config.yaml
head_dim: 32
positions: "rope"
doc_mask: true
Below are experts of layer 2 (counted from 0) of a mixture-of-experts language model. Rows are named router (the router's row for the expert), gate (a neuron's input weights, with its number), up (a neuron's input weights, with its number) and show model dimensions 0-127. Each number is 500 + 25 x the weight over its row's rms, rounded and kept within 0 to 999. Numbers have three digits each.
After each expert's rows: a language model's description of what the expert responds to. This comes from a sample of Wikipedia text that the model never trained on.

# expert 50
router:510475494465500448490511507460509465514492484488538496483506482509494446464504525491515501576497471505480461476548520496498516470504470481507510469498485511510471493458478498456502498511530489524439530493566475499472523454488477504439507486484490498490522497452485535453524500525565497492483520479511472526498495498496502514493504453525507469508494514518481507491477517506518496543520
gate5:516537477517497475475490480495475479493526452539449503502501480494493476522523467458532501508481516552506475500464473525502431527467527471495506459502521497499496483476468491512460483490501542478490469499506535485462532503512478531485537472509538521538482483506463526500511466482495504512513533464542532522513499470465483515522458431495481530517521524475514508477523495491483519519496
up5:492490504491503516506499490515489477526468513488507506485512503533524533526482499531461525481499521524553478557485482457507518491487450499488517498504518496495490476513440480551500501492499473520498493514482507483516463520442483513515554517451486467488563501440449506472471521520506513493520473475508464514468505523497513498505526511478508436514475517482522514522446513477522497461521
Clause and line boundaries. Line breaks, parentheses, commas, "who" and "was born" at phrase ends, especially after title lines and in short biography leads.

# expert 8
router:523494543487509480491533522554508499478533486532457546553474490523536509546529511535475514497514503459500518523518479499517518489499515495538501532501470469505493451523514501428507524508507483477515475499491540511499500454503518508505485514522487496517535524485484561491494481466467546502492484510515493471487500509501528506541533470486500524501501439506458506460490495527469543501466
gate0:497540479512507463543516481481529477482510450493496444501568487515480504468484479471505500540498484510492512502488491495563525492564483504498484495468459534497479494489516492489515472453456490517498530514535485520469486489523485475511482476518435492485501483544542488533488472484532499491464486475493513458471498533486511506496455477517536497511484479471507508486467492541482513524481
up0:496469506516462492507511510529528488508539528494507497490548471541482504536518452538521497476508478467533515526512464542505520501487496510496466505490497523459481452517508486517502502492491500490495553527471525519472477509527567472506449506489513496532543508498545472528505510503506492533513473518548516444506463459495505511482507521475482473537483551518509503518483505463515537483534
Word-piece continuations. Middle pieces of names and words right after an opening letter or piece, such as K-oss, k-art-ing, T-ol-kien, R-e-iterman.

# expert 37
router:475498538489498502491509479523484558514447476465463531548449484526477500537498476517478496503514498446554465479487505493473546506533495478499503511503498456544507517505512499503526507507484466487504513512507517500477476512487519489494483507530523489484516448497488515502490510514475476474454545534482515479514468507507493488549549507508507504486516478473500525415485483559495504469495
gate0:505501547493473464550505483521502495471505503490503497469519479533478459470493488492547471553506477532508526483520510513496506481494464512540512522459514473518459489504452504490471506517516501501469496488530505528459524535487470480485504466493518500493523487519546474511515506533558516527550510439489473496496500528449508512503502453470498507533450522530504497487474528522517463478531
up0:534483512493515516519542494522554513482532521507523484542497536485501516466548518535542511491512479533486533494525501501513497474490529482429494483522482561509510497494526488530507469464491515500471513467502492529474524521458480515486508544542485505558495501492487516471487488507500471501474473493475475509532470502487471544500509511470494486469544469497535514493524517477568505532492
Capital letter acronyms. Single capitals and capital pairs inside acronyms, codes and designations, such as ODI, NASCAR, BC, RA, and digits in tables.

# expert 48
router:485472432444526489511509515502509487482497525444498481498528516539473470483511489504506481565481494547502479493518498481521528519482485465504551523459522496489499519501496501435508484499488498525483499460488453445493486497544496483504503463510457479503477533448493519521497532527519511485497523501502473511511558508489514497510501481535536500501496485474482501514528562528498511529522
gate0:499529508482488464515516509478549508450474530523462538505542474500491490512495495505533456533507489498514517487496468487510514485488460495468536486521490507493452504543491533525456443552474516479501544483516461492506492475534467516493503471501497519480526496463510509507522472527501512523514482486482529517476481553431502501476481513514505446463502468511514534523453484512516498488520
up0:491522528490511543535490491540486486499499441530449491479483497464502467533473481455489486571521525477515485514478503538512511513506523519462488489476523500507547527486541517483491498473521471500512452492497505494466507532469478494466501473519526482487470497500507508475462447503510483484513505500501481430500513492518509496490533478510519533548467493470470556450512500521518498488510
Institution name endings. Final words or pieces of organization and proper names, such as University, League, College, Records, istry in Ministry.

# expert 40
router:530471500501489519485484474547502493495559501496488490497520532497523533506514519487461531460507509551498507517498501476523466497484511499477515486460466518501526502499461509518465509453516515537529503487470495477525527509479462535561522505521488543526505475515502455528480478435487513531553516472456491509544529514504472520481492473528467470506535536508483507519519527492478496535480
gate0:479514445463472483465515469499511500506445473520443471496511486520489472515510490522541495519493509480458459501467483478526474515530543499521507479486515484494468518490490505488481558498476537501531535515498475471489496502524481541486463494479510516514488513503494557436536504508485511475473485466515521488467496533538474495537535536470492499545475504512522536535498477481517509484475
up0:490478467503449510458531487525512456529467517493494499506486493489524512524513529520481531502481499495466530512478452531526502499518510511484491502497477493526524520479501503552516553472472548507502457500481501528506437501503476497515496455522470550469511483509482484514494481473492539546504469464482487492486541539534514462495511551501517481517486501543499461456528534527478504516518
Capitalized word starts. First piece of a capitalized word, usually a name or sentence opener after a period or line break, such as Sl(angenburg), Phil, Jack, Ph(oenix).

# expert 39
router:489533537529515447499522474497557513513485513487531471497486471520490489501475500506479509516511516494524492450484549515548507450502480500486557509501526535523488465450486482517502495488511500524461507452545495525507460519522482505481498471446476494476488492464469487475486486470529490453496495458508477549499487494467512504509508521489529523509496494541483468476484485520515526463550
gate0:523494467465523484536491488523562518483502543464493539504501479537501475468519491515484523530507475510476488473503486504498447485487500501518473491485545564443464537503479534488486502506495527489508545534505426481473509480535472495494527505471520495495494506515503504510450508532513496509495489487511479477572497486551509514477467507539486495513487490507488506515537505504503477449502
up0:511474489494466543459478529482495476462526472537498553537510494516533534494490545493497506478477485483460446522517494519472473520508522455487441512479495469508557496515486512496535501471547484529517458475487515478504539488483490511524514495537502488488490484468497517482511484517471506478499508504507519527455487528521508496507538467524519504459483521521478503501517527443487558530492
Verbs and line ends. Auxiliary and linking verbs after the subject, such as was, were, had, could, would, plus line breaks closing infobox and list entries.

# expert 43
router:448568511513456550476526540498465530476480506482451509494477469493511527516488515500456448453496506492510546532506502520478476502499504522521481520525516520519480466498538506548525522475509521452496491509519515539502485484490526525471489517510508478476514511517500534513522508496467504496525503538514510478489462497528527468520516542484539477517513463519514502454500524508477508466548
gate0:521476488503566484504505540496514497471547462472480512447526521490536470495512546504503495518555477450497508520544512527508538497515479460520528499511507519500471463552484550529480492526493512499475531490520492509472493460505501505505483488481467485476513498469538513503474487532520497498497508536489513520536518486498519556530473499516531465461506475449504448490504517530502500483509
up0:484546480449498506540457518512512449511482462486504501509484492501506497502487515486482471514496512505513510494510537499504519513514512479514532524512505525510471480482500455548506500531492472474539515494494528523447509489528508518457497469522519470462504528434564520470512531488537556501492503449483509501519466503479503520525513524516532432525467498509528507483502519456480469512511
Table and date separators. Spaces, pipes and separators between numbers and fields in tables and infoboxes, like Jul 2022, 7th 12 points, and Born: entries.

# expert 30
router:507465499518505523505493458558476478486531494501471499519493571495544533475490458520510511479484544525496521497473513455513491482542529461470459509490451448493511505513503485522451521519483500482555521507476487514516507541504503516506494470471515525495503515508502443536499493512479484494531473512520519509527460507487513493484527538489463490434505500487479484493505509463481511546507
gate0:516479496507495462528512500522472504535472492549502485474524531520521523459486516511508496490511502535485534501529516535548498498505507487488488501513478507492492483500501508517511537506491470514519572480487540487496503480497436521506517501494492507511537501497534483488489493463497521499492477480473573494506440439501511585497565457526470494510518501528501504473490498497495495550512
up0:507524529479501504518484478470515519478524480542514492518489506507482460479494491517495458520507550526552498483520499516504516512516523480516528489499491494463511541535495507487504544528532471504475470536486495509527532517456455486512476539503484526496481578552477519484493481455528507471556509519445509536500528517509504523505482516490508497487484448487508525474478529559503482511488
Initial letters, header starts. Single capital or lowercase letters opening a word, and section-header starts like ==S, plus country-name starts such as Brit, Ukr, Scot.

# expert 55
router:445503483517485554481507544496480534482510495487477525559479501463483508529485488517473465459495510464503540515519523515465513511505493544537492512545462493545523517520525526541529547495510475456491484506482519559551503514490552482528472502505489509469490473512484502508495507510439496492478503511503517527475495478503536465542518520475504518503512502508482485461518482521470511495491
gate0:509527522494469476461465451486528501493551478535509489467518507477570525530505514472506546522494494499530467502466452524494526460490480458527508502484503500480521519469521516497499480519477498496496505507514472450524482498569500484509523501482518463489486510489569486474503487499491460478501458503548538469500517566516503487475464501501494520479497503462527501514504503476511487510499
up0:459529543468453467518496511456508503496564513515495490507484539458520480494527459521519495531465505458532498511496460444530533495521502475520465504509509511498552515443495464533488446475507514526515495504464514461494513506469509503494563493489531542471489483483508510485493521495509500504500496548501506473500493539492505538481518498516443480513508511480502517508521483481508493528528
Word-initial capital pieces. First pieces of words after pipes, commas or conjunctions, often capitalized, such as St, Res in Result, Pl, Char, Vol.

# expert 56
router:462462506520453527500466536501468554552507516527474495517489488479514479504479477496432559492480553471459532540506487474456498469533466488503468498514437492490484513474502501508490519510492472514488499512507473490521502513459497513486492486490468446501481475520485490542503539542494504494517493496489520492550490477483519511512515529482483477508516477491485477468487487510544528515467
gate0:502512477499477466500463521544502524509524504474474500524517461474514431444530545509508470526527485517466507536535479476498529463484488455541486501493513520474496512529460557450483462472497471510483531531493469523510517516497500489516502492480480502501508512513507523491547497528478490500527492495513519493546476524463514519476505486491560475469538449492506464505509486496521521520501
up0:518495476535473472512472543488469491494524491540510495506531513480516491490529488487506471530505465528489512516504478488463501484483475494518502532532496478533529490523494545508473467467530521586472549518499465516466549496512507459464483501468496487534460459495546518532528467506494511525487502486509525539485496484490509519516555472487509485518496512439510473494477497530475524494487
Opening quotes and parentheses. Opening brackets and quote marks before names or terms, such as " (", ' "', plus bytes of Thai or accented non-Latin script.

# expert 36
router:474483493494504495541511531502500511454505530494496517521519484504490523433514514529518538519462482502504474524479491468494499524464534458530527454474519496508474480535511518493525484475486491478517515429484502470501534488520532476499509510519462560495479537466484484442521512506486544527509467516498465492512509502472533503499459480505515518490517521495517539558518534526476533501511
gate0:511524548494482487546496486510551456512490474478514503523532486518536524481491511519449521494506541509535489476492516502495514497519469483482473511513474514481507561493482478516534481461460489514515482491517490505541486514489480535545489502552513545499552511527508487494522503471494517523567506522501502508523474493476507565496484527525472483513526488513512531517499484492556539537528
up0:523499515488537512503505499539491497448452546502470539509535484499523463516539523515485468531494503517472479495537487498475496516538476484529511499493488496503488514495550457470521541492471507515512488501483521494514478457525526505524463553507473481532513556428504507454531511494520501440521509515501500502515505515499537520492526495502510482508505484460501454531478510525495497439502
Personal first names. Common English given names and surname pieces in people lists and credits, such as John, William, Thomas, -son, -ton.

# expert 28
router:483527528517469529500519540495509493452484493475453488532464500495497527515499483523456486480525494494506566523490519511493522507452488513540490468578503524556498481501529484525539480503481505463522494504543528541536496500490502485497468520544495481489508496502483514471498523490522502474470512504507496498478456457504526486528495509455498520500480536493486511474484517505442530491555
gate0:555533466465526507537473528522483493463482504491539507489517514497465503521491481501496513484511498536541503446521532486509512520470492483520480476513493521497478493501476511504499463533482519518507505554529489505532569521549454523475513485515544546485480498502525509471471488513565547488553492476513449464505498506493505477510502497496465531511472504508486506472498528471480473496527
up0:473464472498445477504493502493502502533481503489507512511500505501505503509526483510495508572497433513465514519526486487498532478484514510497505496494510506510485517513500511504502519485507517553438526514492506492473519473443436519502499498503483496492486479411485511504462520580519520503501528485492496526500496539529497472482503464446504508490494503473484535498513504485541466537534
Table separators, punctuation. Column separators in numeric tables, especially between sports or election figures, plus separators like colons, semicolons and commas before numbers.

# expert 5
router:532497551527512478501497448570493523510518483513519507451479499497557510517491497498500472493494514478506497479477549514515482499552523490498467543482495517513472498540508493521489534510490490493501506519486537492494542542509482483518474498490533473485502466489518487486487494483461474560488491479532514515525513499484526506519506498467478532545483501525476582457454492501519523499453
gate0:528486496541501510532534489533528487501503504455515470500508528505529512502557497448499528478483531520512481497509527486519461462487484520479497483429470494515561492475520531495464467473457480511457490467467513489492480475537474505521506511519491508524494485482558537504495495513516533508463494486509550511538516526507519521508497507506502482527452499543493530510459514526458514519485
up0:485522495471528501459488484497481552501501530486488530530504509467512488498514528541488472450492526514492535482443502505527488539493492508529504469501479496489448498500481519497485514446502514494544510490510549511510509516486490503546520529521496486450501489528494522493525550487481488495524455500487515496534532468545504479483497486553486490477535453501492467486531454543446477497476
Capital-initial word continuations. Second word piece right after a capital letter starting a name or word, like D-ab, C-ur, C-yr, B-i, plus commas and bars in tables.

# expert 7
router:524487503516517479493497506496461515520494503467497532491476490505528494545450505532469513521451515532532487500481521519451509532539486514528486483525494485468516508491498485516462479478498540481483432524516530493501468520562480463520503476496486460508547485569478514528527543507515502458523480525503508497538543445514517486499477508506543529490476485497479534508503498502481510474505
gate0:487513566502557499518488458500525483527537499507519493479503463533549530477499517461464492517502516456451469477441501504484499513504486509468510459502532467490502523549444440491507495479523512469539497501522512485471522514500483476487508495520478509505464506538498462485498479474519473484486510512522492505529500508522513512464507522542535484529469508496463467488505506518510457500459
up0:483495504534520475470518505504508509458504464466523518473494481566518489492468482495512478520502499484482561512503473518506498509512507505556527482485549488485525462464515521500505507484535514466521489436513496487547527510485448459478476480505513504518541488494496485503513508501504484475546499531495518541511500511573537512478521503513492480549495534526490484551455506500513460488506
Mid-word continuations. Word-piece continuations right after an initial consonant piece like c or p, as in c-oin, c-andidate, c-ivil, equ-ip.

# expert 6
router:507507512471445490448481501490493508525484506495516473536474470490513523444476527547513478462477481486510514522474508500514510483478494504498454508483518492505483536449494523504554526468477467475502550520530534516502489517506499498480530495483499521461479438475469539530491447541487512453502453493512456537516487497513511502503515540498508513499492528482479493482482552523484471492504
gate0:511482491503538524584499486551476469482508503463480534492532494499504542516515545484483494497528521506465494514491484510482528486499494504512510451498460423522519514495498517512449500471512516486490550512531502496495489465532486535506468469476525488516465506483490498514507508507497477447506484481539527495508516505493481546489473451486470534464542510510483478527489452495475507477492
up0:504524528510503533503517552504483520486485513480489519493490449454540519530489500480583495491526532519480512523487527494491450471514523512486491514465470520503503500506472547489469480531527559451499525479475556520505509516530481486511495507478522477505470500454528522501484519532482446509491501479497522507494504448510481530486479471517500537474459519490452505495491485523505494467487
Line breaks in tables. Line breaks ending table rows and list items, especially in sports standings, election results and taxonomy or infobox lists.